Experts of a small language model.
Size: 19 layers, vocabulary 2532, 30.9M parameters.
Experts: 64 experts in each of 19 layers, 32 SwiGLU neurons an expert, 8 picks a token, a softmax router.
Training: a variant of SOAP for the experts, 246M tokens, 3756 steps.
Below are experts of layer 9 (counted from 0) of a mixture-of-experts language model. Rows are named router (the router's row for the expert), gate (a neuron's input weights, with its number), up (a neuron's input weights, with its number) and show model dimensions 0-111. Each number is 50 + 12 x the weight over its row's rms, rounded and kept within 0 to 99.
After each expert's rows: "comes after" lists some tokens at least twice as common just before its tokens as in all text. This comes from a sample of Wikipedia text that the model never trained on. Tokens count by the router's weight.

# expert 56
router:57 35 38 65 66 39 45 63 43 47 49 51 45 67 36 48 50 41 54 57 58 54 41 49 36 54 74 41 52 54 59 57 53 36 61 34 59 53 42 53 33 44 39 75 33 48 35 41 21 69 59 37 41 53 43 37 58 48 74 66 45 19 72 28 55 41 59 58 58 70 54 20 42 54 24 45 37 55 37 64 54 35 56 43 51 49 48 42 50 46 63 62 58 63 58 55 52 49 60 54 57 32 65 31 36 43 10 47 32 49 65 46
gate0:48 30 62 54 48 58 62 33 73 39 23 67 40 59 67 33 50 40 66 46 69 59 36 51 47 24 37 67 49 43 55 30 49 39 59 39 37 37 37 48 45 26 28 49 61 43 41 44 52 36 46 29 50 52 65 50 40 67 51 54 55 43 29 59 63 58 72 43 58 51 64 67 61 51 53 61 64 52 53 59 46 60 26 55 52 35 51 48 63 38 65 50 52 50 63 32 60 54 56 58 65 47 24 45 33 69 27 60 47 63 62 56
up0:47 72 45 56 67 35 39 58 24 64 42 43 55 18 32 50 59 52 38 44 52 45 50 59 61 61 39 47 53 56 49 61 36 62 68 51 34 60 59 51 55 55 65 46 52 67 79 62 52 45 57 17 40 42 63 67 54 47 43 56 42 69 52 34 57 58 74 59 63 43 56 50 53 45 71 52 62 50 61 55 69 14 42 54 61 49 58 65 48 52 46 44 41 55 47 53 24 56 46 37 46 54 52 54 38 36 52 46 47 60 29 50
gate1:64 30 62 67 60 50 41 52 45 36 72 43 36 49 28 42 23 43 60 45 39 49 58 56 57 48 46 46 42 46 31 62 51 40 72 27 40 44 38 47 55 63 53 53 48 43 55 31 40 45 36 54 47 40 62 48 67 31 61 55 48 40 51 50 50 50 43 49 50 42 43 37 43 34 24 67 56 60 55 56 43 48 23 43 57 30 39 48 20 50 74 53 61 33 38 53 15 40 50 49 58 59 48 47 33 61 49 48 28 72 41 56
up1:55 46 59 69 70 63 35 63 45 87 61 32 49 52 45 32 44 41 56 34 44 65 56 28 63 39 46 48 52 19 37 49 43 40 73 58 57 29 39 31 43 55 36 69 39 59 55 39 56 38 47 50 54 55 57 42 52 39 55 54 38 39 55 63 42 38 47 57 47 45 52 26 56 48 23 66 51 58 51 45 44 52 31 64 56 54 37 66 31 60 73 62 77 34 30 69 36 48 45 58 52 64 52 39 29 51 50 38 47 75 37 53
comes after: "\n", " R", "0", "R", "3", " r"

# expert 37
router:52 51 55 57 62 43 55 61 25 33 33 43 46 54 52 65 48 48 43 28 46 66 47 52 39 50 51 46 37 64 76 51 57 50 63 56 62 58 48 35 36 33 24 57 41 46 51 40 35 65 68 31 33 54 58 48 45 53 68 58 47 25 44 55 42 35 54 63 49 55 50 52 38 61 45 60 37 59 42 68 56 58 59 37 34 47 51 40 71 27 29 38 65 50 61 56 50 61 65 60 51 40 51 37 39 41 40 20 45 49 55 34
gate0:59 68 44 55 40 48 48 46 46 48 48 34 51 47 47 59 66 52 37 42 23 51 70 38 41 60 46 63 55 50 37 48 73 56 47 50 53 60 77 56 59 52 32 32 73 19 50 58 57 72 36 64 42 48 42 52 52 74 44 37 41 57 54 46 34 57 50 48 46 32 59 61 49 55 68 65 43 60 45 58 30 54 50 65 32 58 36 37 73 45 25 45 50 42 49 52 43 42 73 43 47 44 62 47 37 26 38 53 54 51 44 50
up0:65 54 52 59 33 68 36 55 63 52 49 42 39 38 42 40 46 60 41 55 39 44 62 39 37 60 42 52 57 40 40 53 65 39 43 52 58 69 72 65 66 42 44 35 64 44 52 56 58 54 34 51 42 44 30 46 25 42 58 33 44 53 43 48 38 72 58 43 31 38 51 61 72 43 56 61 47 59 51 48 41 53 52 66 37 64 55 38 63 49 21 50 40 49 55 60 45 55 65 49 33 41 81 21 51 46 37 59 58 53 60 57
gate1:45 47 45 61 50 82 45 66 47 64 39 41 41 49 60 52 33 57 41 93 41 67 52 47 53 37 42 34 22 51 47 57 72 40 48 52 42 69 44 37 54 42 33 52 61 55 53 51 31 55 53 47 37 60 41 65 43 32 48 47 48 52 58 60 42 51 58 71 33 51 46 51 53 27 46 64 67 69 40 39 27 57 31 52 28 48 31 56 67 48 54 40 41 51 44 36 48 55 70 78 52 60 68 58 52 64 38 35 41 43 42 48
up1:53 40 60 62 56 80 46 67 51 63 38 56 41 48 47 41 43 51 45 83 56 62 54 41 65 29 37 37 15 52 56 57 70 26 41 63 48 46 45 44 66 31 44 51 73 59 45 31 31 41 52 59 28 52 39 75 42 19 53 52 42 56 45 59 33 52 49 56 35 62 38 55 62 55 50 46 70 29 32 32 36 41 42 50 39 43 37 42 64 52 56 48 31 37 48 48 54 54 66 69 47 49 64 62 61 44 47 50 36 48 47 54
comes after: " ", " J", " V", " N", "j", " v"

# expert 32
router:57 33 44 51 51 49 38 73 55 43 34 53 48 66 36 68 45 46 37 41 62 46 43 44 48 50 67 32 32 53 71 36 52 37 62 44 73 72 50 41 40 38 40 59 32 53 52 27 25 54 56 46 48 54 59 34 72 28 64 60 53 24 66 38 58 52 52 59 34 52 54 54 33 56 40 55 29 60 39 60 48 54 70 30 36 35 52 38 51 52 59 42 55 53 59 51 51 50 51 63 53 50 63 29 46 38 35 47 52 41 55 58
gate0:73 40 38 60 58 67 52 56 53 61 47 51 54 62 40 59 56 55 70 56 41 69 42 53 27 43 55 29 62 55 67 38 49 52 53 47 57 51 39 32 28 62 44 58 69 35 30 37 31 49 54 56 60 62 57 21 58 52 24 55 56 56 69 56 48 64 56 62 60 61 72 62 47 58 51 54 61 54 43 63 58 44 53 57 60 58 47 25 29 37 56 34 72 57 64 60 56 61 50 39 34 56 54 43 34 34 48 61 47 27 64 56
up0:43 70 53 46 58 42 36 59 58 49 25 67 35 43 38 39 54 56 32 53 81 48 56 55 49 53 51 65 44 49 44 36 58 34 51 36 39 44 71 63 63 38 50 35 52 54 63 49 73 72 53 39 12 57 51 52 50 57 68 51 47 46 38 41 59 34 61 36 40 56 28 40 56 59 59 55 45 44 55 63 38 62 43 49 49 58 46 53 60 63 56 48 44 32 43 41 23 42 67 55 49 40 60 51 57 49 49 47 40 49 57 41
gate1:46 62 57 58 62 44 73 61 46 72 70 44 59 58 44 54 38 38 36 56 57 33 54 50 34 19 83 44 67 44 58 38 54 40 49 45 42 29 25 67 16 51 48 46 48 40 29 44 41 54 66 47 40 60 47 49 23 31 65 96 64 48 48 51 37 66 68 54 52 61 64 41 42 67 62 36 54 47 57 59 56 42 45 50 55 64 29 58 43 51 68 52 53 56 41 45 55 51 42 53 52 59 50 57 45 38 29 51 43 53 63 44
up1:33 52 63 65 31 60 24 49 58 13 48 32 46 59 46 33 54 67 53 32 42 50 40 46 44 61 50 39 38 69 60 52 45 49 47 24 60 56 68 37 38 51 45 47 39 50 56 60 46 47 28 48 25 26 36 66 50 88 62 40 29 43 62 82 60 39 50 49 41 35 42 51 43 45 51 50 57 46 34 49 24 62 54 45 48 45 58 60 55 44 52 48 53 65 63 40 40 44 42 38 51 37 35 59 62 67 53 48 32 29 48 38
comes after: " |", ",", " the", ";", "|", " of"

# expert 59
router:51 42 48 54 61 43 38 68 46 37 29 52 61 57 40 59 39 47 30 31 58 56 45 50 42 54 55 39 44 59 60 27 61 33 85 44 71 54 56 48 48 48 37 64 39 46 43 44 20 55 70 51 35 53 53 43 59 30 68 58 54 19 59 41 68 34 56 59 51 62 71 53 44 56 42 44 30 51 32 66 55 52 69 45 45 48 42 41 57 49 52 48 41 66 57 74 45 53 55 65 62 53 68 45 42 40 42 45 47 42 55 43
gate0:46 31 64 55 58 60 37 54 68 43 30 33 39 57 41 51 53 55 53 56 43 56 35 58 56 62 52 43 53 41 38 37 37 18 77 41 44 50 48 28 57 54 37 78 42 36 40 51 55 33 47 64 37 37 59 52 71 58 60 50 52 57 61 62 63 70 56 32 61 43 38 66 55 59 55 34 19 52 22 55 44 34 80 63 64 50 48 56 57 32 40 61 40 52 52 55 40 36 56 50 51 48 74 46 33 36 40 53 53 55 52 45
up0:43 32 68 61 59 51 37 47 70 41 40 35 37 57 56 52 72 51 62 55 58 49 45 51 45 50 47 41 59 43 40 36 34 30 74 39 53 48 36 35 62 57 46 72 43 34 42 48 67 28 61 52 33 33 56 55 77 55 62 43 54 66 56 55 59 61 66 38 67 32 42 53 53 51 54 41 26 57 26 43 44 44 86 71 65 52 47 43 56 24 42 42 35 42 48 41 37 20 52 41 49 41 58 60 49 38 39 59 50 56 54 47
gate1:67 43 38 49 62 58 48 35 60 61 39 64 50 57 49 53 59 59 41 71 51 62 62 53 45 56 45 52 58 48 45 44 52 16 52 59 34 55 54 59 50 83 36 44 41 42 34 41 34 72 56 61 62 34 48 42 20 47 68 52 67 51 37 28 47 48 54 51 61 36 54 50 50 71 62 26 45 43 52 56 64 39 59 54 53 40 32 55 60 45 50 75 38 58 48 56 44 39 29 63 60 62 49 42 47 51 50 58 58 45 66 64
up1:48 40 38 56 54 51 45 39 59 51 46 58 66 44 43 43 64 79 35 64 60 59 52 43 54 44 46 63 52 40 55 31 60 43 61 62 47 64 42 53 55 68 49 45 36 43 56 46 40 56 59 58 51 33 63 51 35 52 60 59 66 56 33 44 40 43 41 59 53 38 49 54 44 66 56 34 41 33 61 47 59 53 50 50 52 46 59 70 62 52 38 65 41 67 29 39 57 31 41 51 56 63 53 45 51 57 40 65 69 36 83 60
comes after: "\n", ",", "s", ")", "a", "\""

# expert 53
router:59 32 48 51 69 43 35 80 46 29 40 50 61 58 42 69 41 41 24 14 54 56 45 48 39 56 56 38 46 44 69 50 46 26 62 52 71 64 53 36 36 43 55 61 50 41 46 47 40 55 60 38 40 59 65 36 56 33 63 61 58 46 43 55 60 31 71 66 22 58 59 51 39 63 43 66 33 55 48 58 53 48 50 51 37 30 46 35 51 46 40 47 49 70 64 55 40 53 56 66 56 47 52 41 44 32 43 35 41 43 54 47
gate0:70 42 37 51 45 56 53 23 42 56 40 51 56 47 26 73 48 52 44 55 44 49 73 60 52 56 45 41 65 54 36 53 40 36 58 48 46 39 52 42 56 37 56 64 44 19 42 44 32 58 38 70 63 48 41 33 61 56 58 62 62 46 74 50 34 46 42 61 54 43 38 45 64 41 73 67 38 36 56 59 46 53 34 36 63 52 54 37 50 39 67 47 51 50 70 50 52 39 47 54 55 45 41 52 38 30 45 38 51 49 44 57
up0:53 44 48 35 73 45 43 50 39 38 43 58 62 55 58 44 45 31 61 46 55 45 47 33 45 52 45 46 47 44 55 37 46 51 49 65 47 59 60 71 64 79 52 27 62 66 53 35 60 46 70 31 45 48 58 61 29 43 34 57 48 49 44 39 64 56 71 43 52 56 18 75 48 55 44 34 38 58 56 57 51 77 61 78 43 29 49 36 53 46 28 54 53 40 32 40 46 65 46 54 75 58 72 54 45 50 69 45 54 68 47 41
gate1:39 33 32 42 57 47 68 60 37 48 41 40 72 55 44 58 59 32 47 36 34 29 33 42 49 50 50 50 60 35 32 56 47 74 79 58 49 59 27 30 41 50 65 48 56 36 24 54 72 56 43 58 54 58 69 31 39 38 47 27 38 35 41 51 48 54 73 49 41 52 50 56 40 63 41 41 38 39 64 59 46 47 35 42 33 32 49 57 48 28 45 51 43 33 63 63 58 43 30 65 50 55 60 67 34 44 63 49 42 51 46 30
up1:61 53 47 51 43 68 46 39 68 60 39 61 26 38 60 41 51 58 55 53 71 73 60 66 58 59 65 18 45 55 54 36 41 27 21 53 54 45 70 67 48 43 37 59 60 63 76 48 36 43 51 47 39 52 53 80 61 68 43 68 65 59 49 44 61 62 31 48 60 39 48 47 65 31 51 58 69 75 35 45 59 54 69 46 66 65 63 28 51 73 59 51 61 75 49 44 60 50 65 47 52 53 53 47 56 56 39 51 72 61 57 60
comes after: " ", "1", "2", "9", "0", "–"

# expert 27
router:46 50 45 51 62 27 26 67 35 24 39 54 48 52 55 62 32 44 53 46 43 49 52 53 45 58 68 42 36 61 57 56 50 35 52 38 62 56 51 47 51 45 39 51 39 46 47 45 52 56 57 36 37 54 49 29 59 54 63 51 60 24 54 55 54 36 52 64 38 57 62 39 41 71 41 57 43 42 40 70 44 63 64 39 54 45 33 41 72 30 41 34 62 61 67 58 46 64 63 55 69 40 48 38 32 33 42 39 43 32 51 38
gate0:38 42 46 52 60 45 49 56 62 48 47 62 45 46 37 55 54 34 35 50 55 57 67 30 80 54 79 66 53 59 36 49 35 54 42 27 40 34 68 51 64 70 54 37 54 34 43 66 60 46 67 39 37 46 47 38 57 36 52 35 34 33 46 44 37 60 44 37 65 74 50 69 52 58 48 50 74 47 44 40 59 23 42 40 48 41 49 44 38 53 53 58 47 55 63 61 39 68 43 39 59 29 50 54 43 57 64 27 47 48 37 53
up0:69 56 57 41 68 47 35 50 55 44 49 36 48 19 66 50 56 44 51 57 67 44 72 38 45 62 68 71 46 27 52 56 38 26 54 65 23 39 50 66 41 48 70 48 34 50 59 43 47 42 50 41 30 74 40 44 35 45 25 55 43 42 49 30 67 65 53 40 48 51 44 56 50 65 76 67 62 68 57 52 59 43 57 70 41 34 43 69 33 66 48 53 69 38 56 35 51 50 38 66 73 39 46 64 50 40 56 60 36 70 54 70
gate1:41 51 43 53 42 40 27 71 56 39 71 44 57 47 61 61 74 60 64 44 32 53 34 48 67 40 47 38 60 64 38 66 37 52 55 72 51 73 40 47 34 45 34 35 53 35 72 67 42 55 46 39 38 42 40 51 35 39 37 48 70 67 34 52 41 56 38 43 49 21 48 43 54 43 47 44 32 67 63 34 37 66 29 31 47 50 25 40 54 51 36 37 47 65 65 55 45 50 56 55 55 28 45 51 36 42 49 47 44 54 57 58
up1:71 30 35 66 59 69 54 35 55 58 33 49 28 57 44 52 47 57 41 45 55 64 60 61 56 43 32 37 62 43 39 23 36 34 45 44 63 48 33 39 54 30 62 65 57 56 31 71 72 43 64 46 55 50 44 40 52 40 39 46 43 70 47 43 47 55 27 62 51 56 68 21 44 57 53 58 31 54 57 45 62 65 56 47 50 55 68 58 65 54 56 42 42 61 54 50 56 58 54 58 32 46 47 29 52 46 51 60 47 61 45 75
comes after: " ", " in", "1", " the", "–", " ("

# expert 9
router:57 42 43 56 49 36 31 64 37 23 41 49 44 69 55 55 52 36 46 43 53 67 25 37 38 32 56 48 47 55 37 39 57 46 47 48 44 62 50 49 45 43 36 59 43 54 34 37 32 49 51 22 27 76 62 51 48 38 60 50 55 44 36 31 57 29 58 64 31 62 46 39 39 61 36 67 32 46 32 51 56 63 60 48 41 41 48 38 52 43 56 26 61 59 63 82 41 64 64 68 49 50 53 42 40 37 41 44 38 32 53 50
gate0:57 75 58 70 52 66 43 59 40 46 39 44 52 44 64 49 60 44 70 69 27 57 65 64 30 54 44 58 52 54 24 45 55 35 45 53 53 58 45 38 50 48 39 58 32 50 64 46 30 66 41 47 57 68 44 35 57 34 55 40 41 52 47 63 47 32 53 56 29 31 36 59 63 49 53 62 48 70 41 69 50 61 67 44 50 35 43 25 53 51 55 51 60 27 69 64 47 33 43 34 48 75 32 62 48 49 58 31 43 49 45 50
up0:44 65 53 60 54 64 52 44 29 47 41 48 47 51 44 50 69 45 72 64 43 74 68 60 45 59 43 65 58 58 32 43 63 28 37 54 59 55 54 36 52 51 55 51 52 61 52 41 30 61 43 43 52 65 41 41 55 39 52 47 52 40 50 53 51 39 43 40 28 53 57 62 54 51 55 51 38 58 54 70 47 67 66 42 32 52 55 17 48 40 74 47 60 35 74 66 57 43 28 41 47 80 37 67 42 43 66 45 39 52 42 44
gate1:17 56 49 43 54 47 37 35 70 18 72 64 61 53 61 37 66 11 64 56 46 70 37 62 41 56 67 47 36 78 61 54 32 35 35 47 57 40 50 49 74 37 47 51 50 41 55 58 34 52 52 60 45 64 56 47 39 45 61 60 56 64 54 54 60 37 51 45 46 53 68 47 46 47 41 49 77 35 42 48 54 51 55 47 35 44 48 39 33 53 37 53 38 29 68 72 33 47 57 40 59 40 16 55 44 61 58 70 20 36 75 64
up1:47 50 58 45 50 49 43 28 68 31 64 46 56 54 56 52 49 21 62 43 53 76 35 75 37 44 55 49 44 67 41 54 32 31 33 68 54 21 66 39 67 34 42 57 44 47 53 59 34 52 60 58 41 70 68 57 50 40 54 61 48 65 66 42 76 12 53 37 37 36 60 47 20 38 47 36 44 27 53 55 56 53 43 54 40 54 53 42 46 50 51 46 57 34 61 66 41 47 55 29 64 57 21 56 47 58 64 64 43 51 67 53
comes after: " the", " p", " P", " The", " D", " C"

# expert 0
router:50 27 38 52 52 49 37 47 44 37 43 33 70 57 39 63 37 45 50 60 54 54 33 54 33 58 61 27 38 59 42 53 59 29 64 52 56 66 50 38 44 47 45 54 51 29 47 39 40 66 58 42 51 58 60 55 53 42 54 63 51 37 71 19 57 51 53 65 47 66 43 47 41 52 42 59 37 50 38 83 56 58 54 36 45 31 56 42 43 42 59 49 64 61 51 57 55 63 42 79 58 31 63 21 42 28 29 39 49 38 55 48
gate0:53 36 45 52 44 51 58 40 41 43 25 38 71 59 47 39 52 63 62 59 47 48 60 52 61 36 60 47 45 47 32 55 64 57 47 49 73 69 58 55 52 38 52 32 50 47 46 42 39 33 49 50 50 53 48 52 49 54 37 34 52 52 48 53 54 47 68 59 36 66 43 60 37 61 59 43 42 38 42 68 58 53 47 55 52 56 60 62 20 56 29 40 69 60 44 53 32 51 33 66 48 63 59 49 35 55 54 68 52 28 37 61
up0:47 59 58 44 57 50 50 58 28 51 57 60 49 45 72 60 66 52 37 39 30 45 82 51 44 57 44 54 58 63 61 31 42 57 47 42 67 45 40 50 52 52 53 66 37 42 76 45 42 51 57 75 40 34 33 44 50 47 49 45 48 46 45 70 43 45 25 54 55 54 65 17 57 47 58 42 46 52 49 60 22 74 47 49 43 33 54 75 68 44 40 73 39 41 42 63 68 41 68 41 67 46 52 60 43 48 48 44 60 51 67 55
gate1:37 50 47 70 55 53 29 29 27 64 43 50 56 55 38 34 45 38 57 60 36 57 43 54 38 61 47 44 14 51 45 41 44 52 61 37 38 39 54 66 48 31 40 70 56 50 64 40 41 45 52 61 47 49 33 64 67 50 45 63 65 50 39 39 48 46 30 53 51 61 31 45 40 45 56 55 47 68 50 60 42 50 53 50 63 32 69 63 56 31 47 37 49 29 50 49 47 56 56 60 47 25 27 44 45 66 46 37 43 45 56 35
up1:41 47 64 31 33 64 63 62 52 45 53 38 35 49 63 49 77 53 34 56 56 60 60 35 31 37 32 56 68 41 53 51 57 62 38 52 45 57 59 48 33 42 57 68 39 36 51 42 35 55 37 50 60 65 70 42 37 47 46 54 51 61 45 39 37 51 70 40 52 42 59 58 31 36 70 64 62 55 59 33 51 52 32 51 38 69 46 13 63 43 45 42 36 56 57 73 57 51 47 42 45 56 44 67 70 57 44 58 42 32 50 69
comes after: "\n", " S", " H", "s", " s", " A"

# expert 55
router:63 36 43 54 56 45 45 53 49 47 34 36 68 64 36 55 37 48 41 29 53 67 46 46 47 53 56 47 28 67 43 36 53 43 70 39 69 56 62 32 34 56 42 50 50 33 36 39 40 52 63 51 29 61 47 31 58 45 66 55 51 25 71 44 52 41 50 59 51 77 56 49 46 68 39 55 37 64 25 67 63 59 72 56 49 30 51 43 66 50 48 38 63 58 59 53 19 56 63 53 56 44 76 47 45 41 38 36 49 55 53 36
gate0:55 62 44 43 55 40 73 43 22 41 39 42 48 46 50 55 55 59 53 31 78 66 50 63 74 57 35 36 56 47 26 41 47 49 48 58 56 47 54 61 60 71 48 30 44 67 33 55 49 69 69 60 57 58 37 59 33 38 57 51 36 52 38 55 59 58 60 55 63 49 53 54 44 47 49 36 50 48 35 45 55 57 61 40 62 25 44 22 52 55 56 66 45 39 36 38 35 62 55 48 76 45 71 56 58 37 72 57 57 39 45 42
up0:64 58 57 48 67 67 26 40 64 55 59 66 60 53 51 51 34 45 29 53 42 46 50 53 46 33 63 74 48 60 41 40 36 47 63 36 23 62 51 30 50 35 52 53 61 40 81 60 27 66 16 69 58 47 54 25 57 65 60 40 68 38 66 64 37 29 49 71 46 46 52 56 63 63 31 52 41 39 69 44 39 53 24 64 52 45 52 60 49 55 49 40 64 53 45 48 47 39 29 39 36 44 59 47 45 45 57 62 42 59 52 70
gate1:64 62 47 32 80 46 50 48 51 37 45 52 27 47 47 55 46 59 58 54 23 55 39 52 61 49 53 39 48 45 68 32 38 55 38 60 50 51 39 44 54 63 77 49 60 42 46 46 53 63 48 40 52 63 31 43 65 37 40 51 53 32 46 79 41 43 37 51 66 33 52 48 56 31 53 38 63 48 35 81 56 51 38 56 45 22 50 43 52 58 72 27 70 50 40 48 22 75 66 49 40 55 55 31 54 57 68 43 53 42 45 27
up1:68 45 59 41 77 18 69 28 64 54 46 41 39 51 61 55 41 44 51 44 32 56 48 44 55 29 39 57 70 39 58 33 46 35 40 68 31 42 52 53 38 38 41 44 31 52 61 49 28 40 43 57 50 67 38 64 63 09 51 73 45 44 41 61 65 47 45 51 68 36 38 45 57 41 40 49 41 42 51 51 71 29 58 70 73 47 39 50 47 64 39 35 44 54 39 52 55 78 53 21 31 37 48 53 46 59 57 34 37 49 53 56
comes after: "\n", "ed", "ation", "er", ")", "ing"

# expert 10
router:52 42 47 74 60 38 26 72 40 42 51 47 61 57 32 56 57 43 39 44 56 47 43 28 39 59 56 40 39 62 64 31 51 33 69 38 61 65 51 51 44 59 32 71 51 42 40 47 27 54 58 37 32 54 60 37 52 41 57 66 59 37 64 28 44 49 58 57 47 69 56 28 37 62 41 55 48 74 49 66 50 50 51 49 44 30 49 52 59 56 31 53 69 53 51 50 34 54 58 77 52 52 57 21 42 34 34 50 45 46 57 54
gate0:63 40 51 61 54 51 37 71 46 62 42 45 67 61 48 48 70 44 50 52 71 35 57 39 57 69 50 51 54 58 55 40 34 53 56 28 43 25 55 46 44 51 41 52 47 52 43 57 30 44 29 49 38 41 27 47 60 34 33 67 48 52 71 36 34 40 68 62 58 54 53 42 60 54 51 57 64 71 50 52 63 57 72 57 62 46 58 60 38 53 41 79 67 48 61 37 49 31 32 49 45 38 33 28 66 52 13 47 47 45 45 45
up0:70 37 48 59 44 57 43 40 51 47 31 56 43 60 49 41 69 57 52 61 62 41 62 30 51 79 53 42 49 64 65 44 37 65 54 44 38 37 69 33 48 51 42 62 35 56 38 47 25 55 27 52 36 45 36 59 48 45 47 80 60 53 59 26 54 27 58 57 45 66 46 38 45 37 42 49 59 72 40 52 69 49 65 64 70 52 50 62 34 41 39 72 51 40 49 38 40 30 33 37 43 37 35 17 64 50 30 52 56 39 45 46
gate1:59 28 47 63 29 70 33 40 50 74 35 65 39 49 56 41 68 32 26 49 64 73 78 36 48 61 49 65 49 40 41 35 61 37 36 44 46 59 48 52 48 47 51 46 47 43 35 44 48 71 55 48 54 42 70 36 67 44 59 68 47 51 71 24 45 39 24 48 23 51 60 52 52 60 57 62 77 54 51 46 61 45 54 62 46 58 49 46 69 48 43 62 57 48 44 53 34 60 35 34 31 51 16 55 54 48 31 51 50 60 62 33
up1:68 41 41 76 38 81 38 42 56 60 39 61 32 53 45 25 59 46 53 41 49 61 79 36 55 67 40 53 61 45 39 66 55 63 46 40 45 50 57 63 40 40 52 55 65 54 41 66 53 82 63 45 48 52 60 44 53 60 60 54 50 51 65 29 44 29 27 62 45 53 55 61 61 53 66 56 62 45 50 42 78 38 59 81 50 53 54 60 53 53 32 62 60 42 47 38 50 49 42 36 29 54 19 57 55 45 37 48 31 53 65 58
comes after: "0", " |", "8", "6", " L", "9"

# expert 25
router:71 31 34 56 72 42 51 73 41 44 42 52 61 50 37 57 38 47 49 37 62 58 41 52 35 42 52 34 52 54 58 29 58 20 82 47 64 63 50 51 39 49 42 57 51 43 49 41 26 60 69 38 41 55 65 41 62 33 55 62 69 36 64 43 46 41 50 70 45 63 51 52 49 51 42 68 36 54 49 68 63 56 58 50 45 29 41 29 63 45 49 46 66 61 51 52 49 56 49 57 64 48 57 49 45 35 47 42 49 47 58 47
gate0:49 70 21 62 64 46 54 48 74 64 61 54 56 36 55 45 47 36 55 54 63 69 42 47 40 64 30 29 34 66 62 39 59 40 47 50 61 45 29 46 70 61 49 52 47 38 50 41 57 67 47 32 57 51 49 65 65 65 49 54 54 43 37 21 32 60 47 71 56 42 19 59 51 45 47 44 52 73 58 90 61 67 52 50 56 39 73 39 62 58 54 53 66 53 48 46 72 72 50 43 52 44 60 31 42 31 51 45 45 55 57 59
up0:45 66 24 48 89 63 61 46 50 68 62 35 36 42 47 52 67 43 40 46 55 30 50 58 48 46 61 25 41 30 56 49 26 59 53 60 56 45 54 57 63 56 53 44 66 52 43 40 37 50 45 43 54 46 44 47 62 52 54 56 23 44 58 25 33 48 37 68 53 29 29 71 34 43 58 69 58 34 41 52 66 49 39 32 49 33 55 39 52 50 53 43 30 64 61 45 52 48 45 47 31 60 54 55 45 38 57 48 43 55 58 41
gate1:57 47 52 46 53 24 62 42 60 57 44 52 69 56 35 15 64 36 71 35 56 53 75 36 71 40 52 50 49 64 33 51 54 46 63 51 37 31 58 60 46 34 38 48 58 45 44 54 70 66 74 43 45 65 54 34 44 42 49 43 74 58 65 50 26 40 80 49 44 65 57 58 46 35 27 31 60 41 47 65 52 57 59 59 64 50 73 36 47 47 45 47 68 41 50 40 53 47 42 54 50 52 35 56 53 48 41 59 45 44 56 32
up1:60 66 71 37 67 59 42 63 49 57 44 46 36 56 62 72 31 62 72 38 49 51 34 55 52 44 55 35 43 68 52 45 37 51 54 43 83 39 62 45 46 52 36 49 61 63 77 47 60 48 33 51 61 68 48 48 51 59 50 51 57 77 42 58 58 41 44 46 32 47 58 58 47 44 38 55 42 51 43 47 37 67 61 21 47 42 42 33 47 49 55 43 44 56 44 65 26 33 47 57 42 70 40 37 41 70 51 59 54 27 40 58
comes after: "1", "0", "9", "2", " ", "8"

# expert 51
router:49 47 25 52 70 42 50 59 45 51 29 46 69 40 49 57 61 37 46 48 48 43 36 33 35 52 57 47 23 57 59 37 54 34 59 53 71 44 57 34 39 45 17 51 41 41 28 45 31 65 47 42 41 55 44 45 54 37 48 54 54 28 60 26 45 37 53 55 50 63 60 20 27 78 23 58 40 81 50 65 65 48 61 49 44 29 50 42 74 54 47 38 57 51 52 37 39 58 50 58 56 41 83 47 45 42 28 39 43 39 71 45
gate0:69 47 46 43 55 46 33 37 62 35 36 64 68 52 63 42 43 43 39 58 27 27 50 63 49 33 58 50 40 44 51 52 45 57 49 49 38 49 40 44 73 63 27 49 45 30 37 36 36 63 36 39 59 39 41 57 51 38 45 57 53 66 41 19 56 63 49 62 53 41 68 42 53 49 19 43 28 47 63 33 57 49 43 57 47 55 68 48 50 44 45 54 63 38 39 56 71 62 52 54 54 73 40 54 58 55 50 62 39 43 48 49
up0:33 45 40 63 43 59 64 50 31 37 53 55 48 51 34 58 42 40 64 25 54 60 32 58 76 64 27 39 54 32 49 54 59 43 47 50 34 43 49 59 42 46 67 51 55 47 56 54 54 61 64 71 79 53 55 45 48 51 58 50 67 53 56 69 54 43 74 38 38 63 45 51 43 13 52 48 80 30 40 49 55 53 68 29 50 56 47 55 40 46 49 51 60 39 64 43 43 30 47 49 30 39 49 56 39 46 46 50 52 42 47 38
gate1:49 51 47 53 46 38 47 48 40 42 53 57 41 49 43 57 53 38 62 43 40 28 49 33 46 41 68 53 36 62 35 55 34 51 40 63 50 53 64 73 58 49 43 44 34 28 31 40 38 34 46 59 58 66 43 57 59 51 60 51 52 54 18 46 50 51 51 67 44 37 45 31 44 43 25 70 69 57 45 37 47 51 49 51 51 27 38 30 44 48 37 52 61 29 33 59 42 67 40 36 61 47 57 41 52 44 72 68 53 78 39 54
up1:26 49 57 52 37 38 43 58 60 60 52 55 56 44 69 46 59 45 33 59 47 52 44 60 42 48 30 53 74 44 67 50 57 43 71 45 31 47 47 29 38 47 52 47 66 53 60 50 75 64 63 47 44 43 17 45 42 38 52 46 37 55 72 51 65 57 52 57 60 30 65 59 50 37 56 53 55 49 49 61 43 54 44 60 47 60 59 71 34 58 41 68 44 62 63 59 46 50 70 56 47 47 66 64 54 62 26 60 40 33 42 50
comes after: "\n", "0", " J", " L", "9", " T"